Experts of a small language model.
Training: a variant of Adam for the experts, 941M tokens, 7195 steps.
Below are experts of layer 9 (counted from 0) of a mixture-of-experts language model. Rows are named router (the router's row for the expert) and show model dimensions 32-63. Each number is 200 + 30 x the weight over its row's rms, rounded and kept within 0 to 999.
After each expert's rows: "gets" lists some tokens that make up at least twice as much of what it gets as of all text; "comes before" lists some tokens at least twice as common just after its tokens as in all text. This comes from a sample of Wikipedia text that the model never trained on. Tokens count by the router's weight.

# expert 92
router,193,222,234,213,203,241,191,280,155,204,213,184,207,222,209,215,166,180,265,204,172,158,212,196,218,210,164,204,190,231,121,231
gets: "2", "1", " (", ": ", "- ", ","
comes before: "2", "1", ".", " / (", "–", "000"

# expert 74
router,200,235,199,207,209,220,188,247,163,198,212,184,200,211,237,173,198,171,246,207,176,172,211,179,230,257,130,208,239,221,200,206
gets: "1", "2", " in ", "–", ", ", " to "
comes before: "1", "2", "S.", "980", "960", "970"

# expert 20
router,209,207,182,248,220,207,209,215,142,206,166,202,231,223,248,169,179,151,274,253,164,198,225,150,182,224,188,214,247,219,147,230
gets: "\n", "\n\n", "| ", " |", ")", ";"
comes before: "| ", "=", "|", "\n", "- ", "-"

# expert 24
router,167,199,212,231,218,218,186,220,174,224,171,193,173,235,225,197,225,169,230,233,157,176,217,176,274,225,155,202,238,209,160,230
gets: "\n", "| ", ".", " ", " |  |", "|"
comes before: "| ", "|", "\n\n", "|  |", "-", " The"

# expert 52
router,185,216,179,202,236,220,191,228,194,181,195,177,219,222,241,211,146,176,294,221,186,184,223,187,250,220,170,228,207,211,211,202
gets: " | ", ":", ") | ", "2", "3", ","
comes before: ".", " | ", ":", " |", "3", " (age "

# expert 33
router,232,224,191,201,230,222,207,222,167,214,214,177,174,262,222,196,200,191,301,216,170,200,221,144,251,217,170,209,223,243,163,202
gets: ".", "–", ", ", "°", "0", "′"
comes before: " | ", "1", "2", "6", " |", "0"

# expert 88
router,213,205,197,257,191,231,186,203,196,207,197,155,182,274,240,188,188,228,252,190,198,184,243,194,225,212,162,215,208,225,174,213
gets: " | ", " |", " of the", " |  |", "; ", " of"
comes before: "\n", "0", " | ", " | −", "3", "–"

# expert 32
router,210,190,213,217,211,242,199,238,200,236,237,176,189,235,229,179,219,223,293,257,190,218,269,132,264,192,157,195,213,214,198,229
gets: "0", " | ", ".", "3", ",", "5"
comes before: " | ", ",", ".", "; ", "0", " |"

# expert 8
router,186,203,170,251,237,211,189,203,171,189,190,173,212,234,221,196,193,198,240,227,159,187,199,207,266,222,173,190,212,201,211,238
gets: " |", " |  |", " | ", ") |", ".", "; "
comes before: "\n", "\n\n", "1", "2", "3", "4"

# expert 72
router,150,233,243,197,199,194,183,235,157,221,153,173,178,194,246,186,217,171,233,235,188,170,248,174,204,181,147,167,220,186,168,222
gets: "\n", ")", "\n\n", "-", " |", "- "
comes before: "\n", "- ", "–", "-", ")", "  -"

# expert 48
router,167,251,202,207,209,231,201,227,156,199,161,182,218,215,221,162,157,192,294,235,191,193,218,205,241,232,209,173,229,224,190,232
gets: "1", ", ", "–", " (born ", " | ", " ("
comes before: "1", "–", ", ", "2", ")", "),"

# expert 18
router,168,217,183,219,189,242,149,226,207,170,219,203,237,245,231,203,197,207,292,205,165,153,206,207,272,253,156,228,220,205,168,199
gets: "–", "5", "4", "9", "y", "15"
comes before: "–", ".", " | ", ",", ", ", " |"

# expert 14
router,176,177,196,180,231,242,201,244,189,203,167,190,182,240,250,222,199,194,307,214,139,212,219,169,241,223,176,244,269,194,181,230
gets: "; ", " | ", " |", "3", ";", " % |"
comes before: "; ", "\n", " |", " | ", "|---|---|---|---|---|", "3"

# expert 50
router,161,224,196,203,208,209,148,225,188,206,203,179,197,195,228,178,184,201,223,265,166,215,221,187,198,230,144,233,207,201,195,247
gets: "\n", ")", "°E", "°W", "-", "S."
comes before: "\n", "\n\n", "°", "- Coordinates: ", "- ", "- Date of birth"